Experts of a small language model: width 640.
Below are experts of layer 5 (counted from 0) of a mixture-of-experts language model. Rows are named gate (a neuron's input weights, with its number), up (a neuron's input weights, with its number) and show model dimensions 80-159. Each number is 128 + 32 x the weight over its row's rms, rounded and kept within 0 to 255. Numbers have three digits each.
Before each expert's rows: "gets" lists some tokens that make up at least twice as much of what it gets as of all text. This comes from a sample of Wikipedia text that the model never trained on. Tokens count by the router's weight.

# expert 1
gets: ",", " and", " of", ")", "),", "or"
gate0:054102125081097153081210138143156092074123151148176136098120158096122081210146048167105108109146084180115104197131155104127079134121104198141142103072149135150155130090116172185113115107133120124050112118183081203145087109134158103149168135
up0:187098144118145128123104113142096149100143133094145056104113124145155156162154100093102142082119138130083087091108087136154154144124146164106127170137138154117092142099154151126098126095121176143119150144132165175141115100196156127164152146
gate1:146180145130171165104076176152153098155134150092088093152068151119179137080147144187115148132113130100056118122102165183094113143067153128155167132090176160071108059158100152123102172113142131166114157101124116194135088085160140110147148095
up1:106161184142136078071066108176132125117126105118147089133071175104142148072118093112125136082123089117127073128159120075123065115023159097145125126161139128128090167148104130173128144121159149123077172118097116143115201094122116150114140107
gate2:120125142113103138145070174072126112102078192164130143192083146141113117132083090106084137144128121081155077134139110125173158146123089172150139113154113158145162110127117178086184227090152144130158194122105117124152116152134077108156112127
up2:112059149128169191077190063158129174113134107168198104156118096145058091080097073187119160108110105103135133077096109146181119131118156144151089120130150135132114116134148099127119109119058064122133158130147160087204175116078128176149097116

# expert 2
gets: " the", " a", " The", "'s", " |\n", " his"
gate0:091120128118138147112186158159118164115147121181127120091102185174104068058137126150157179133101123062108142192134096143114152040159136086136106134132160165116107088108168126172177166112119165148126098161098103118167091141174146100104051170
up0:208105059130102129108136143121085156147117124147098061088082124156081170134115155121133130147153099108136095116133092177072159067108109111165151140164066066118125159124104097113136185080144155174127166137115125140072106137152180154111112156
gate1:135137138058143122131108119165077032146097135085160128168166123061156134137092110181127118066139203135108178168068183114128171109180139082154071128131118093133104106112158135095124196175134144133081127122157149150183137217080185114074185113
up1:137149107135143101127156176110112081176129143103154150133113091133140168140127091119133116143128129117086144172107149097131085118032104106076142160136135133116086073105138114070139122161154116119120104159123141149194123176155241227147157147
gate2:132114148047162135185103113085121136160152062114141102110074130072115123100178115082116118195146127096105143113129129114127132173194095075103134086156159105197179199083112117185097128110133104116112128125105138141161141120095118154048148114
up2:064167114088160085114164106136099113105083080078114157125106149131137131121140154164090062099076115167151123150203106119086133149113134166164112167056119111140183166122137125188106134156141111110101111124185136059174057078128054131131195108

# expert 4
gets: " ", " |", "0", "20", "19", "1"
gate0:063165110111133088142159123167114140134108088111130185148053129155127107119079135115122113124141137110161091160129158105108125179103165101167102126137091143184131104107103171169150105117110103108116122141177104107165166167154166162144214157
up0:102114145117087123107127134131132097141076159112083118122092075114117165111124098127149133166172126118069170109054096106171133114067044119196115130164097146132166147180123151113137115129149114144115126145200106113064073095109125176093172143
gate1:048134149135177130149208101106117112095076137194123178102134134114143105114093150141112152134140126076102128105115164149138068122146146102106136141141172106170110155099151091103101042091085109180122132157145127115108135150100088123109152132
up1:157088114181094135139153120123132117108122150141119144070132132183122158154159175121119149145116148173117050164118108054112136109088141138148095105123161162176158145119107159163098125117111138124164105095102136150170095107129130108116115109
gate2:127103156158132147109129155105147133186172132091107078143159173191177124130144182148156106178058132103130141139084115133129157118199144121170091161042116154139110125104103123060115121099127041157110129173127140139125152076194135118117123132
up2:136122108126111117106120152092140114126197105080050160081123108111155208035167168125138170193152140096167095085154158089114137099128113109158102185131165173067158112132141159066109091201090120134156131082063181172182105139140161061099093104

# expert 3
gets: " to", " in", " was", " of", " with", " is"
gate0:094123117145089115144126110110068131095153102140076138140144090147084080144079109112175151084147099176099147173171143136160099164127106069113069079097124108107144135148089144178162140099200145096168137134117108185095058095168098205162113207
up0:094076136113127163125108125136093073113162070106134082126067082101149151141127161098063152131152141095091122041154074143119215097157135072145186124131087103142131140120138141116103112178103160146137087116105134190145187145138141140117175104
gate1:089101206151144154095137098130119101119103086114148066123087134130117106193148165191108109122153162111111150134081124134128128200120139117145088171186096113133104129142112165063115143124152172135134068122164137181190135101094054084090048099
up1:149141172082103073125077089097149154140058143144145105105082164058150074077125137115130120158229219114137127108103104149131136080141140117085113099177170123149142117133145088074148137098173206161123124142157048108131128114119092172131060111
gate2:204167171150131169111161157055160126093116086184164154097146147085178118139146159097120154084157125065109124091102132114118128186150126104114199145144177137110145153081141058152125127099156133148113126184131210097139163122096139083204095150
up2:131129140147144123108181181140119049160109090136114155138186111138068056174141169123125145155159191137104153093089161162126107118123175132110124119146081067136118150205142123156118149128181141155070078136146159141136076168094078120113172127

# expert 5
gets: " |", "-", ":", "|", " \"", "=="
gate0:111141129194165133155039120188157132157034153107159093141109138170122119131130093075155132124104168052104102160136134099195153132156117077171119131100085148050076174104139128119120107105140120123104124207067067127106104143161157148102117111
up0:123139094129094105081152165161171078137110094103145126137130120121146126149073116094166150138174097111097132161055080116134096097133135064117101075139082123126160164111153091082120112137136117117123172188080198177134167103149176119110072132
gate1:124165078166177148079132110154110160125126097131157178116086165144100149135138168140146063138101065175072099097102085129104142115119149162155167105197157120168090159187097113094127158122192117172142156096155159126134131171146157131187167171
up1:099119097109125129090090156171046129123151145147176075166128098154102048076081119110119144164086058167119132153095118130118171081118119076181065120150108096129131118163090171114180149155098142164161090187107059124115150105152115204105140158
gate2:106161171085125140102119131114134121125061153111119156155071128165127142078151113079114198136112110159119142099102150188119120136143208176143117170090173117188147158163172123127111104164148112155147114149162080111106078149122141146132139105
up2:110189084164167145174117154187093097145158139159131149091129142145136167116146097166143107150055173115109145150046142126140104157129141154137125151091120119195173114105163125103109115158129095184178106148102124055149099148145155148107165112